Weights of a small mixture-of-experts language model, trained from scratch on English Wikipedia.
Size: 12 layers, width 256, vocabulary 16384, 66.2M parameters.
Experts: 128 experts in each of 6 layers, 96 SwiGLU neurons an expert, 3 picks a token, a softmax router.
Below are experts of layer 2 (counted from 0) of a mixture-of-experts language model. Rows are named router (the router's row for the expert), gate (a neuron's input weights, with its number), up (a neuron's input weights, with its number), down (a neuron's output weights, with its number) and show model dimensions 128-255. Each number is 200 + 40 x the weight over its row's rms, rounded and kept within 0 to 999.
After each expert's rows: a language model's description of what the expert responds to. This comes from a sample of Wikipedia text that the model never trained on.

# expert 35
router,229,236,134,144,210,253,182,209,239,148,145,205,184,206,138,288,248,173,181,167,272,172,127,211,218,214,230,206,243,272,173,235,196,174,204,265,190,266,241,180,192,180,195,228,221,163,168,210,245,179,156,130,243,123,192,151,238,226,288,255,118,175,161,198,238,245,233,156,176,244,257,131,174,175,139,299,209,182,168,242,168,229,170,194,232,235,247,141,270,264,151,126,209,263,221,146,228,238,240,164,147,247,203,140,216,180,208,125,197,190,203,253,229,247,254,218,210,128,207,193,227,233,281,258,227,197,220,260
gate0,130,266,194,180,213,132,206,218,231,252,181,216,234,266,190,192,182,212,292,224,173,186,231,198,258,202,237,237,250,229,211,184,181,207,240,173,205,243,245,208,202,163,214,174,212,285,215,194,163,135,237,263,229,198,171,280,258,200,208,197,245,222,259,230,142,246,130,167,182,202,180,169,176,244,183,156,216,195,213,191,131,219,246,107,188,172,215,163,156,134,161,195,150,192,213,214,195,167,186,149,224,201,156,197,183,156,192,207,147,161,166,142,234,207,192,186,192,208,201,220,127,199,203,168,152,280,239,253
up0,248,152,140,239,199,258,142,160,216,115,244,196,238,167,193,164,187,207,173,265,179,197,225,213,185,256,177,289,185,249,184,190,190,218,154,184,196,204,145,226,222,236,227,180,162,174,167,167,249,246,204,183,145,209,255,213,213,159,174,169,198,175,194,209,255,242,174,181,205,223,231,160,293,188,150,230,250,191,331,179,233,182,237,225,251,204,158,241,207,214,272,231,192,272,258,186,217,190,222,247,161,256,216,255,149,213,141,222,229,213,182,237,171,121,232,177,217,183,198,273,246,214,184,201,202,183,204,200
down0,159,178,201,134,308,234,153,160,192,167,262,170,135,200,303,259,154,241,233,180,274,260,213,161,233,205,233,232,243,217,140,147,194,185,111,294,290,224,194,190,184,157,254,233,181,117,172,184,144,142,176,221,223,186,240,171,131,169,222,176,182,169,256,218,164,287,223,246,267,254,182,184,164,173,174,188,229,217,250,152,198,221,145,165,251,208,180,227,169,181,191,243,136,208,185,112,212,246,178,197,258,206,200,221,231,233,199,205,182,189,229,211,131,258,142,193,196,173,192,157,240,209,194,197,211,214,235,209
It responds to: Capital letters and codes

# expert 46
router,143,256,196,117,216,186,195,239,183,239,190,197,164,229,173,133,247,229,200,202,163,201,161,203,253,198,200,180,261,226,253,153,130,265,154,203,159,230,183,222,246,243,219,163,156,222,170,172,248,186,160,173,205,144,144,149,119,202,169,193,165,230,165,171,202,178,192,175,198,197,239,209,193,177,137,238,203,153,231,245,167,143,230,105,162,242,187,214,228,197,153,192,293,177,235,186,251,193,211,132,277,145,214,156,147,163,187,187,181,177,172,234,158,163,155,191,213,200,222,168,148,236,221,156,195,178,259,177
gate0,140,182,186,243,208,163,171,170,240,202,251,213,216,261,233,220,150,258,232,132,168,173,185,189,270,183,259,221,167,160,166,168,221,269,249,170,160,161,154,242,180,197,192,295,191,261,176,260,230,158,245,173,219,191,147,234,229,184,212,197,207,263,201,187,211,198,247,262,122,173,167,188,166,159,189,244,82,188,227,136,196,214,213,189,200,185,182,184,152,169,228,215,96,200,197,225,153,248,211,227,143,219,159,156,219,220,189,301,138,164,242,221,173,197,222,179,225,243,203,287,247,199,205,171,188,172,231,250
up0,231,259,150,205,202,211,257,227,191,229,145,159,149,146,166,197,215,219,211,173,203,68,227,178,141,162,196,142,163,195,236,251,240,207,224,166,217,188,179,233,285,222,126,199,153,235,187,268,242,248,178,238,176,210,230,230,181,212,225,204,256,158,226,168,126,139,189,198,280,189,189,181,144,175,215,193,168,270,162,272,197,285,177,242,240,253,236,199,191,229,190,258,212,189,153,238,168,170,205,188,183,236,188,236,276,172,225,225,179,207,185,214,260,203,122,173,203,181,221,173,192,265,236,258,229,245,198,206
down0,141,225,135,139,215,187,98,184,225,186,219,224,196,166,201,197,221,254,168,182,178,267,162,226,172,212,114,247,227,119,156,166,245,167,260,146,202,215,152,165,225,181,289,229,224,149,193,232,218,193,211,238,178,203,119,180,213,228,294,160,280,200,214,228,247,194,77,227,240,112,234,195,224,205,182,170,219,187,242,165,200,233,189,216,216,208,235,192,169,170,144,217,141,166,266,176,166,194,210,189,187,162,160,218,112,158,211,175,238,258,253,170,143,146,188,262,183,237,185,227,218,210,185,162,228,118,177,225
It responds to: Word after name or modifier

# expert 48
router,191,273,187,180,272,192,166,254,232,150,124,143,154,121,168,204,226,199,152,116,240,164,174,222,248,218,236,168,277,268,190,218,172,200,187,226,197,246,200,151,174,154,186,178,127,178,177,201,209,165,157,146,216,131,167,144,191,247,291,197,140,250,132,183,217,208,241,119,184,262,247,190,218,156,143,244,247,196,184,261,270,235,148,159,215,214,245,203,236,247,144,146,198,241,212,192,254,169,248,223,117,232,224,179,180,186,160,184,234,165,197,249,181,247,234,168,206,126,151,168,208,256,269,220,193,162,258,270
gate4,185,72,199,156,154,188,277,235,179,235,206,178,283,222,190,177,199,185,195,193,165,206,248,189,158,164,139,253,256,170,167,192,106,177,265,157,226,169,129,206,237,164,214,158,135,166,219,179,195,215,206,262,237,168,207,233,185,180,163,180,248,164,198,210,176,186,237,194,200,154,202,184,252,217,248,161,176,239,200,195,183,236,315,237,183,193,210,233,170,195,178,210,186,177,249,255,176,91,167,228,264,155,168,169,257,207,205,226,217,172,226,132,194,138,215,199,221,188,177,229,223,201,188,204,247,232,198,227
up4,192,231,218,237,185,184,139,116,242,183,148,250,203,149,235,268,184,236,145,291,202,150,173,204,229,210,223,161,239,213,257,201,223,194,164,178,245,232,247,173,201,235,167,203,226,284,213,146,204,221,222,192,157,243,170,197,200,171,174,216,193,227,136,204,186,192,200,184,163,241,216,147,189,249,195,196,253,252,270,181,209,198,263,208,215,231,185,226,230,236,144,239,229,154,180,169,192,231,194,204,175,245,247,257,194,127,187,207,169,148,161,182,182,116,97,202,203,140,195,188,141,201,200,274,197,243,227,262
down4,164,219,230,176,158,230,167,239,206,216,292,165,185,146,189,194,110,247,193,194,217,220,179,259,197,225,130,266,273,158,182,250,110,266,92,162,115,246,224,214,177,196,303,162,227,231,253,218,176,193,238,223,169,206,286,185,239,239,176,216,207,231,193,171,168,196,166,175,159,186,226,201,243,211,276,185,262,139,232,193,148,140,161,178,194,215,186,256,236,205,195,137,294,198,142,188,110,284,177,204,187,206,228,213,209,292,216,203,136,184,195,157,167,190,175,201,228,195,196,210,155,225,233,165,230,239,231,220
It responds to: Kinship and people nouns

# expert 44
router,218,242,158,218,256,239,183,243,227,175,159,158,160,155,202,203,281,222,147,139,242,183,144,210,259,184,212,173,267,220,225,227,163,193,186,218,175,268,200,155,177,185,202,131,210,160,145,212,244,183,144,217,221,152,154,167,227,220,272,226,174,214,184,170,214,222,244,180,187,241,263,187,195,151,133,271,206,192,207,264,257,215,107,155,222,250,233,225,228,301,139,127,196,219,203,191,264,177,275,165,107,180,247,178,155,213,161,217,197,200,161,271,189,253,246,230,194,129,215,162,206,267,285,259,177,167,226,270
gate0,193,270,211,204,236,125,213,145,146,206,218,144,204,201,219,182,182,149,195,164,231,228,193,225,281,223,163,173,174,247,181,247,195,153,173,179,142,173,213,239,225,250,240,191,240,199,254,207,144,220,102,197,209,168,253,142,168,186,204,265,241,174,237,161,142,210,201,190,238,203,203,163,236,190,270,102,247,183,225,146,174,265,192,166,181,184,131,199,198,210,231,233,250,242,167,218,189,217,222,95,148,187,248,190,250,199,218,186,172,245,191,160,193,280,185,232,212,184,244,212,221,207,162,177,180,243,212,102
up0,165,196,245,217,190,286,199,205,262,180,220,200,150,248,234,219,194,259,157,182,152,185,162,247,137,192,193,209,166,193,235,193,193,222,265,213,238,165,207,228,169,124,216,159,222,228,210,256,137,201,292,198,178,145,248,153,239,199,189,137,119,209,225,223,252,222,126,256,132,232,172,183,162,238,164,250,131,224,184,201,159,179,253,221,154,203,213,187,204,207,176,162,163,209,285,173,220,200,194,250,268,216,251,229,167,188,144,193,219,142,235,241,162,153,198,204,83,225,150,208,136,119,238,237,170,179,185,214
down0,257,156,195,206,217,234,224,212,188,202,107,197,230,214,188,223,209,189,200,280,191,215,183,229,231,286,232,197,166,143,230,223,194,169,168,233,217,216,163,183,166,146,158,186,237,233,154,197,269,155,224,263,239,270,156,103,220,224,145,200,218,208,186,195,199,244,121,166,73,226,162,188,159,247,206,204,249,300,194,224,164,130,238,282,183,145,278,182,176,173,224,161,210,151,185,180,183,222,210,244,237,187,185,143,138,216,200,283,200,161,166,131,144,179,238,241,167,181,243,190,180,224,179,139,228,169,207,209
It responds to: Auxiliaries and linking verbs

# expert 4
router,253,230,154,167,232,279,229,192,270,164,225,246,189,179,158,150,180,220,162,190,219,207,172,154,233,176,235,124,178,212,145,236,201,185,157,173,198,188,226,150,189,231,132,171,182,197,209,233,194,129,178,195,222,202,171,216,186,242,201,228,168,129,209,233,237,193,256,164,154,244,199,208,184,186,232,255,246,192,224,234,314,141,138,182,163,259,222,238,190,193,234,164,160,182,179,145,250,202,254,153,199,164,231,182,201,198,157,182,206,199,135,257,224,239,204,196,140,168,222,160,260,220,257,270,239,197,173,188
gate4,258,193,233,144,136,155,172,125,170,237,182,252,192,187,231,181,251,183,171,224,194,203,118,157,216,243,163,192,105,221,207,153,284,235,230,154,196,247,204,248,236,209,167,219,222,151,208,198,232,218,227,224,143,175,197,202,192,303,155,220,263,172,209,102,230,147,257,129,154,175,252,165,120,227,263,203,116,182,241,186,196,198,202,266,209,253,116,215,190,178,223,193,186,241,273,149,160,188,150,151,233,233,151,150,221,211,195,223,220,239,219,166,200,168,234,197,214,129,183,195,218,190,244,155,214,240,229,167
up4,111,197,226,237,178,233,237,186,205,279,188,239,184,162,226,244,153,136,130,178,211,256,150,198,190,196,166,140,132,199,214,209,243,197,219,234,239,266,212,208,241,246,164,244,190,196,181,148,238,84,221,154,200,186,215,232,279,237,142,236,216,208,142,177,197,173,206,198,180,162,211,202,161,145,194,217,175,225,261,138,206,215,233,194,224,208,154,186,185,172,169,154,187,196,179,218,179,192,218,243,241,118,115,148,237,220,192,135,170,136,313,200,209,124,218,191,189,244,219,241,225,142,309,257,253,220,253,210
down4,181,133,176,213,185,129,195,202,174,157,141,194,207,221,174,191,149,211,129,185,210,199,183,204,275,157,179,219,146,189,153,206,201,209,226,250,171,248,192,242,230,205,270,221,169,111,220,156,227,151,185,118,226,221,271,165,289,269,185,263,134,139,151,184,197,328,149,258,229,184,223,247,159,121,180,235,191,270,185,204,198,145,172,161,242,188,153,259,224,233,274,226,250,168,205,164,239,168,170,212,192,192,131,204,210,198,210,182,243,180,262,193,208,167,199,247,184,253,301,134,240,179,220,206,190,216,179,203
It responds to: Closing brackets and quotes

# expert 23
router,253,133,151,231,173,177,272,86,221,182,190,135,208,242,212,192,225,205,223,297,212,252,246,151,204,190,280,260,183,150,184,179,164,190,146,159,180,129,233,223,234,173,224,151,163,207,288,236,164,181,229,229,272,156,200,237,222,197,269,152,223,135,215,242,239,176,164,202,161,135,180,150,153,157,236,157,232,181,256,183,227,196,212,202,160,254,191,134,131,194,198,188,180,135,181,266,110,173,132,134,225,212,201,239,176,153,179,269,116,217,235,177,209,86,218,138,204,260,178,217,235,243,183,226,298,167,151,143
gate0,255,243,139,186,183,160,197,193,207,185,163,161,198,195,147,177,186,189,241,175,160,225,198,154,197,189,225,211,177,141,270,278,170,223,144,166,160,159,143,199,161,270,182,195,243,87,203,176,257,241,158,142,201,249,225,169,186,184,185,173,209,133,237,153,272,189,190,210,231,192,183,188,283,112,140,164,209,248,218,183,101,207,241,191,181,141,236,184,116,193,196,195,221,206,206,114,178,280,270,291,156,201,176,213,225,244,144,244,175,123,143,162,189,158,160,170,179,195,29,208,157,228,231,180,199,242,224,149
up0,169,156,251,226,195,245,172,191,174,229,210,272,220,248,218,206,176,223,190,237,182,255,218,200,149,228,190,218,223,293,126,182,260,218,232,214,253,218,262,171,231,113,229,183,206,281,259,242,160,219,225,262,239,146,212,199,265,244,216,239,214,253,136,259,154,220,214,160,161,202,230,187,123,224,277,211,177,139,172,153,259,200,111,188,173,197,176,209,258,165,202,186,155,239,238,231,156,147,157,139,247,173,200,187,195,200,206,145,232,196,247,304,223,265,238,235,149,204,273,202,191,146,166,194,244,156,166,233
down0,193,214,246,174,207,162,225,175,175,193,146,175,166,152,196,247,132,244,148,209,152,171,148,216,188,189,184,129,139,215,195,192,169,202,208,158,173,261,243,168,174,214,183,168,187,197,280,208,269,248,242,273,202,252,176,197,188,221,181,204,151,223,291,219,194,210,150,192,262,181,194,196,147,178,267,183,230,129,168,188,182,160,245,211,249,186,229,91,229,249,284,187,148,205,189,136,208,275,175,159,236,199,197,248,160,179,251,169,205,210,282,199,167,183,135,220,160,254,185,177,158,103,152,254,222,162,132,208
It responds to: Auxiliary and copular verbs

# expert 13
router,218,175,183,197,188,226,199,190,145,223,293,203,175,233,188,167,195,125,222,196,184,228,179,201,119,163,186,209,174,175,179,218,178,214,213,232,179,157,144,275,180,181,216,166,221,246,228,195,133,168,206,174,156,230,272,272,254,150,182,196,245,183,171,160,210,209,106,290,171,174,198,192,246,238,278,183,152,152,226,177,226,218,240,255,219,221,228,198,182,121,211,221,202,174,236,177,165,176,114,186,213,201,173,239,235,143,258,206,118,121,163,145,192,211,200,161,191,210,203,152,243,202,185,132,124,236,156,204
gate0,183,283,226,153,224,231,169,135,170,186,250,169,201,212,199,197,216,158,218,199,162,214,287,196,174,199,231,212,147,216,204,191,175,191,235,172,196,172,226,208,201,99,292,224,279,266,190,213,220,261,141,243,199,206,248,216,166,124,192,143,264,160,154,211,154,236,208,215,192,198,222,184,196,275,201,237,255,185,270,183,141,222,221,177,198,199,138,176,182,220,198,287,241,226,178,212,146,203,166,258,252,241,153,210,174,240,242,177,234,230,180,118,199,149,245,213,231,269,225,209,192,193,248,266,160,267,190,203
up0,188,207,209,204,179,225,155,180,176,205,293,142,174,233,147,171,206,146,232,247,206,243,238,197,193,175,280,196,143,220,178,170,173,182,150,112,184,156,258,193,244,166,241,234,317,191,233,172,215,131,224,224,191,185,233,182,172,124,225,192,199,186,162,203,158,212,218,220,224,228,205,228,231,257,206,197,264,184,193,170,192,168,150,147,182,312,136,172,168,209,182,221,178,226,185,213,181,220,159,219,215,226,147,143,220,186,218,140,199,209,204,144,210,152,243,227,223,221,146,170,280,110,198,190,221,261,214,181
down0,203,84,239,208,239,181,167,228,218,131,209,216,193,222,199,174,180,222,230,216,177,181,168,217,335,212,220,150,239,250,207,232,224,176,166,267,197,264,155,230,156,142,262,187,203,255,214,142,287,158,205,154,212,232,147,147,200,184,283,152,238,157,213,228,192,199,198,233,248,202,203,198,220,156,193,182,204,192,238,92,185,170,230,245,205,169,147,183,255,181,171,228,159,198,257,191,174,199,148,216,190,217,219,226,162,188,221,257,216,193,91,163,161,280,179,185,248,133,190,161,252,157,223,143,233,256,216,194
It responds to: Vowel endings in names

# expert 60
router,185,222,144,195,270,220,191,241,241,178,130,152,183,149,168,220,258,187,158,146,213,160,168,202,290,198,253,195,253,271,207,206,178,199,200,233,175,284,188,138,193,153,184,185,187,193,157,193,249,181,173,141,224,177,178,147,222,255,244,209,144,199,149,165,187,220,259,159,217,263,219,168,190,149,120,232,189,214,170,227,226,198,134,189,191,248,233,220,259,255,171,143,201,260,224,184,264,170,236,191,103,187,207,205,197,185,187,184,227,181,221,266,196,252,260,185,134,139,175,152,200,248,258,252,206,160,226,264
gate4,295,171,200,187,205,208,239,158,179,231,225,178,202,238,209,243,179,159,223,203,227,164,146,196,258,196,178,247,181,220,190,178,146,194,219,150,159,197,206,243,158,226,276,132,226,127,187,187,264,277,160,246,236,245,201,231,199,231,187,170,183,185,234,168,155,172,207,288,172,222,207,225,194,166,177,177,189,103,227,209,182,278,210,209,144,270,172,204,284,227,257,150,152,187,238,191,109,234,314,208,118,176,183,244,220,225,225,287,173,225,181,284,215,206,120,184,209,183,148,234,191,252,230,170,171,220,134,198
up4,298,212,218,200,203,262,142,78,158,197,144,210,277,161,186,169,227,192,161,225,188,215,156,180,238,187,169,195,186,261,178,198,229,198,221,185,220,216,195,256,211,236,190,231,203,202,146,177,239,220,145,167,186,222,160,218,163,258,272,168,184,169,104,220,150,177,274,220,232,195,191,219,148,103,229,205,105,189,145,211,217,192,170,195,244,259,247,214,185,284,82,214,244,219,242,201,250,203,221,183,190,249,252,246,266,223,167,238,193,183,220,204,156,212,207,270,215,144,225,232,205,173,203,190,209,232,179,205
down4,191,216,145,194,171,191,178,275,296,131,198,147,234,198,243,243,137,130,219,180,184,190,86,202,132,236,199,238,194,267,121,214,262,188,138,176,182,212,226,187,220,142,187,194,217,277,227,204,118,175,228,228,167,175,249,220,182,294,235,181,279,173,191,205,135,164,193,126,160,200,230,195,180,266,187,210,192,181,208,226,164,203,298,184,191,219,199,131,204,185,240,221,263,175,198,217,220,195,156,120,224,207,201,181,175,113,177,169,159,182,223,229,240,265,230,193,186,238,199,198,219,195,200,259,153,98,230,204
It responds to: Table separators, family suffix

# expert 40
router,230,266,158,169,263,211,175,280,262,135,142,153,166,192,173,212,281,181,155,148,237,180,192,219,218,206,239,149,250,241,190,213,186,164,183,192,217,264,199,164,187,143,175,180,204,162,160,169,233,183,146,147,239,163,144,144,219,223,267,219,157,208,132,221,212,193,233,152,183,268,235,186,193,148,139,238,181,195,119,292,205,268,135,141,206,251,240,221,235,262,167,123,216,220,269,157,243,192,206,202,134,214,195,134,197,221,158,169,221,150,195,238,194,235,228,208,195,165,205,214,241,207,258,230,204,192,242,263
gate4,253,154,254,181,214,205,232,248,159,256,222,161,145,235,199,213,164,250,148,235,198,257,222,173,264,229,135,282,159,282,232,156,237,192,169,221,205,105,202,212,188,107,212,184,263,259,185,217,251,195,173,212,195,225,233,259,241,220,255,171,214,172,236,223,265,135,242,204,228,217,213,182,262,123,184,241,190,201,203,106,230,169,226,221,198,221,192,150,219,130,221,227,212,204,205,203,160,211,189,227,183,217,171,176,244,171,156,185,216,208,242,261,138,134,117,153,234,206,204,327,242,203,120,147,145,180,161,208
up4,194,203,198,177,189,248,176,287,210,173,263,163,201,137,203,146,201,167,273,159,205,269,177,248,247,172,208,159,224,179,153,209,154,220,192,197,181,225,268,232,191,253,186,295,196,249,215,204,202,221,143,261,181,145,220,209,200,196,173,150,227,165,192,194,122,267,241,172,112,247,227,258,210,207,206,281,202,169,208,240,205,242,267,250,207,188,224,167,161,165,244,218,199,141,211,169,147,169,150,207,200,195,156,287,227,156,163,124,238,187,203,166,163,194,219,241,132,199,287,229,235,137,204,250,208,108,174,206
down4,104,236,181,104,218,166,203,155,207,257,182,151,235,184,277,183,222,147,225,240,195,167,209,185,240,234,144,218,189,244,207,145,200,177,186,174,162,178,228,134,248,256,136,202,199,239,237,138,193,156,183,140,180,235,230,197,216,222,113,220,238,257,248,198,217,264,173,172,197,172,178,207,253,168,262,184,199,180,166,190,231,166,276,247,170,121,203,184,255,215,258,198,258,182,145,203,211,192,184,261,191,132,160,200,161,223,198,168,247,220,215,267,96,233,288,142,211,239,181,225,218,217,140,235,173,232,151,188
It responds to: Table row ends, surnames

# expert 18
router,236,182,281,175,186,204,222,197,199,226,195,293,227,207,156,161,252,173,185,210,207,160,178,241,162,195,227,160,164,166,256,224,168,187,139,230,231,110,189,180,150,209,191,231,259,189,230,186,244,173,240,207,215,283,261,194,203,195,284,190,168,178,230,240,158,187,225,207,241,255,158,216,192,149,217,163,217,235,258,166,134,272,229,230,177,221,226,198,200,174,238,235,211,184,265,221,177,218,95,176,184,182,248,188,238,246,230,190,133,188,154,200,218,208,267,232,170,207,198,226,246,190,240,204,163,213,149,162
gate4,149,264,251,249,126,164,182,199,113,209,227,202,208,220,126,223,213,224,187,236,182,226,209,165,197,267,173,194,196,172,188,172,268,159,219,194,159,244,165,206,57,201,204,214,220,212,294,152,161,218,261,167,233,193,179,199,229,187,247,159,224,184,250,215,181,220,165,232,140,159,210,216,194,251,216,164,182,191,253,170,227,277,273,141,211,128,187,204,184,200,202,146,257,227,227,164,204,176,179,178,236,198,279,185,207,180,195,125,163,182,216,125,226,129,232,202,241,207,274,141,206,149,168,198,249,231,135,153
up4,163,111,257,186,184,208,179,152,192,274,241,222,173,296,129,260,235,152,196,211,155,192,139,194,222,233,250,236,197,227,213,171,276,118,157,185,173,211,164,188,195,154,221,246,150,201,237,169,230,132,244,281,213,117,253,229,207,147,226,197,196,220,238,157,259,243,192,260,254,215,175,249,168,179,200,191,235,205,232,178,236,151,221,173,162,217,158,194,191,152,181,205,277,198,240,129,218,200,208,200,188,202,243,230,128,221,222,187,187,189,251,246,216,157,218,178,150,226,266,242,176,120,270,264,240,71,160,154
down4,214,210,221,195,216,266,123,198,171,245,285,204,202,237,249,161,181,204,224,173,187,200,202,228,147,134,249,203,122,171,130,245,218,305,241,145,198,227,133,205,148,226,164,189,175,163,208,253,196,187,186,141,220,194,249,175,165,240,212,212,232,233,211,154,190,168,194,235,157,210,156,227,155,228,152,213,92,227,260,144,159,143,237,221,167,156,200,166,237,120,128,210,193,146,157,132,218,212,233,198,221,245,287,136,224,211,205,218,211,188,225,260,169,246,258,232,242,224,223,205,151,197,168,106,193,135,148,228
It responds to: Name-final syllable pieces

# expert 52
router,192,122,211,274,174,211,248,223,209,170,222,259,262,242,210,203,220,181,277,225,223,179,170,221,160,117,178,237,99,182,150,217,249,242,248,125,213,207,204,210,228,200,215,226,187,173,281,146,141,236,211,223,197,179,237,217,226,130,132,153,208,226,221,209,174,181,130,195,160,144,199,200,220,248,195,170,202,212,164,179,155,181,223,227,213,233,180,197,163,75,284,254,242,205,209,170,162,215,222,132,195,153,180,270,237,213,218,245,207,209,170,184,187,244,224,215,249,245,239,179,177,175,159,155,214,301,163,232
gate4,210,73,180,177,202,248,204,246,179,220,153,257,128,226,178,263,219,174,158,131,229,220,167,178,214,201,214,152,190,312,177,195,168,153,217,211,262,250,184,185,193,208,140,178,167,187,205,139,204,156,269,217,232,229,264,189,296,162,227,174,132,177,218,180,202,276,175,134,168,137,168,212,188,172,243,200,295,195,255,211,183,176,183,173,203,192,240,182,251,136,234,182,225,282,191,161,188,195,207,86,237,210,233,167,120,205,208,173,184,214,174,210,214,256,218,183,211,230,190,137,236,139,163,249,229,241,165,229
up4,228,127,157,178,163,204,195,233,169,224,176,243,132,191,208,186,177,202,170,160,262,144,185,153,199,221,202,205,221,266,171,230,151,183,226,198,242,241,160,171,187,227,131,213,213,179,236,144,201,192,275,175,177,227,226,215,277,157,156,195,209,184,229,216,248,255,189,110,212,143,175,239,169,166,211,201,237,179,222,195,180,202,223,142,231,180,234,179,256,186,222,211,274,317,205,172,170,202,183,95,253,191,249,229,129,245,150,284,172,156,222,249,188,248,175,190,221,211,197,183,203,135,163,262,299,237,202,172
down4,170,210,199,206,277,257,143,209,161,236,233,182,269,176,201,151,192,163,211,265,160,254,181,203,172,258,192,249,240,110,189,170,206,234,170,214,132,194,211,260,181,192,233,280,151,226,258,258,184,208,224,251,144,192,211,215,216,214,269,190,188,186,200,192,180,194,217,228,218,259,101,284,209,246,183,240,162,266,210,301,173,263,190,145,217,242,148,189,233,191,147,236,252,149,259,257,184,225,240,214,186,202,199,196,182,154,202,217,213,283,182,138,169,135,200,243,229,153,217,236,223,288,174,151,147,196,238,181
It responds to: Capital initials of names

# expert 55
router,204,209,240,207,218,100,269,194,205,211,191,155,288,258,150,126,201,247,230,188,154,149,202,147,150,208,162,233,181,184,138,175,201,223,214,143,171,111,207,180,209,223,169,256,226,235,219,166,187,141,269,191,173,244,225,205,162,173,217,242,213,238,185,253,225,226,197,188,192,187,156,161,206,251,234,179,217,189,172,159,106,139,306,212,188,171,181,158,217,162,256,208,165,261,165,216,142,236,211,237,270,209,167,191,258,221,280,227,121,171,201,157,119,242,247,197,158,290,182,159,242,193,235,222,242,155,172,249
gate0,183,231,178,171,258,170,165,162,174,192,204,140,266,254,191,195,226,172,243,256,259,181,179,216,245,254,189,175,203,173,157,219,220,165,112,240,221,167,232,184,206,183,238,233,191,199,256,154,150,278,211,232,164,233,166,189,161,215,162,97,133,187,188,156,161,220,182,222,221,200,218,146,135,249,138,219,143,208,171,165,196,141,162,200,191,81,147,231,178,183,173,219,188,143,238,171,224,261,223,225,96,213,211,165,196,140,224,180,242,265,233,253,276,178,201,286,150,160,239,243,237,172,152,191,178,136,282,222
up0,226,211,233,210,192,156,264,278,310,149,194,268,212,133,196,185,225,222,161,206,175,225,253,214,213,149,238,208,189,194,193,248,238,279,221,208,227,166,230,291,199,249,208,204,239,231,198,224,157,208,215,223,219,200,249,160,222,169,241,201,251,171,228,280,153,185,217,164,153,183,167,177,237,173,262,132,179,168,195,176,188,231,281,229,153,140,171,171,224,127,207,219,162,158,147,235,209,217,174,270,253,64,132,248,187,165,215,272,151,214,171,204,202,172,121,260,237,229,218,169,126,183,245,195,191,210,227,211
down0,235,239,187,210,103,197,199,262,188,192,242,180,130,305,158,181,144,267,152,136,253,178,111,169,149,197,175,147,210,242,184,207,111,170,235,232,250,288,145,168,213,245,173,202,195,303,183,233,207,164,201,221,218,209,200,161,161,293,231,139,280,262,232,221,209,208,248,197,217,206,172,177,250,256,225,253,255,173,198,211,227,156,229,161,248,195,185,132,192,190,281,201,190,241,189,211,210,158,148,168,245,167,193,179,242,161,185,217,215,209,266,178,209,187,212,253,247,186,257,170,215,150,187,176,244,210,196,195
It responds to: List bullets and colons

# expert 41
router,173,130,146,245,151,136,175,207,204,209,235,209,233,173,219,203,182,219,284,306,202,265,233,188,232,221,179,198,187,237,222,222,188,165,258,240,256,182,203,220,173,137,145,233,241,209,235,246,230,237,194,309,259,165,188,257,164,223,214,203,208,208,244,201,245,155,183,183,166,156,212,240,132,182,281,175,227,193,215,156,245,186,166,187,211,240,188,177,200,165,216,188,228,135,245,216,222,176,216,178,238,194,140,215,190,227,154,154,231,248,153,250,240,181,140,179,212,238,250,232,256,126,194,221,255,270,207,113
gate4,133,181,172,193,185,172,267,206,44,242,183,170,309,222,213,196,146,198,247,230,254,236,176,193,156,167,154,220,200,284,161,190,148,252,164,159,256,198,182,160,211,136,240,160,179,169,155,200,216,171,216,211,183,191,199,205,262,201,279,146,190,125,265,151,169,181,181,238,219,163,184,166,116,189,194,180,183,229,196,229,189,198,217,219,189,212,245,179,208,191,197,222,291,118,219,195,224,115,232,142,198,204,180,256,157,175,194,215,265,275,190,233,174,225,225,243,234,212,170,153,196,185,210,199,193,194,204,303
up4,165,224,229,250,182,218,162,232,176,186,173,244,178,254,193,244,198,145,226,208,186,159,176,242,230,219,210,219,238,220,199,267,207,165,249,193,130,200,299,245,216,208,181,229,266,195,154,164,209,240,192,139,217,147,150,176,209,274,169,178,134,245,150,263,171,278,211,180,190,243,204,230,293,223,156,179,271,161,257,144,158,237,161,211,234,196,222,174,225,218,227,125,121,201,270,200,178,176,184,163,209,185,211,152,195,174,282,243,187,167,233,230,183,216,199,177,181,162,267,184,276,214,167,198,167,212,203,196
down4,190,219,228,192,192,159,220,141,147,189,135,286,243,222,166,199,136,171,122,279,157,199,266,144,191,211,202,150,209,223,223,138,146,154,220,248,262,145,154,291,192,211,186,226,238,176,245,217,235,141,288,99,209,220,101,249,259,260,191,197,161,179,231,116,187,223,161,252,246,222,212,162,193,168,193,167,173,231,207,220,207,199,214,172,149,167,192,286,313,208,157,251,216,203,287,223,244,172,195,175,193,222,209,224,218,190,269,240,209,230,207,235,185,120,214,88,196,236,237,177,182,202,157,112,200,208,168,157
It responds to: Single digits in numbers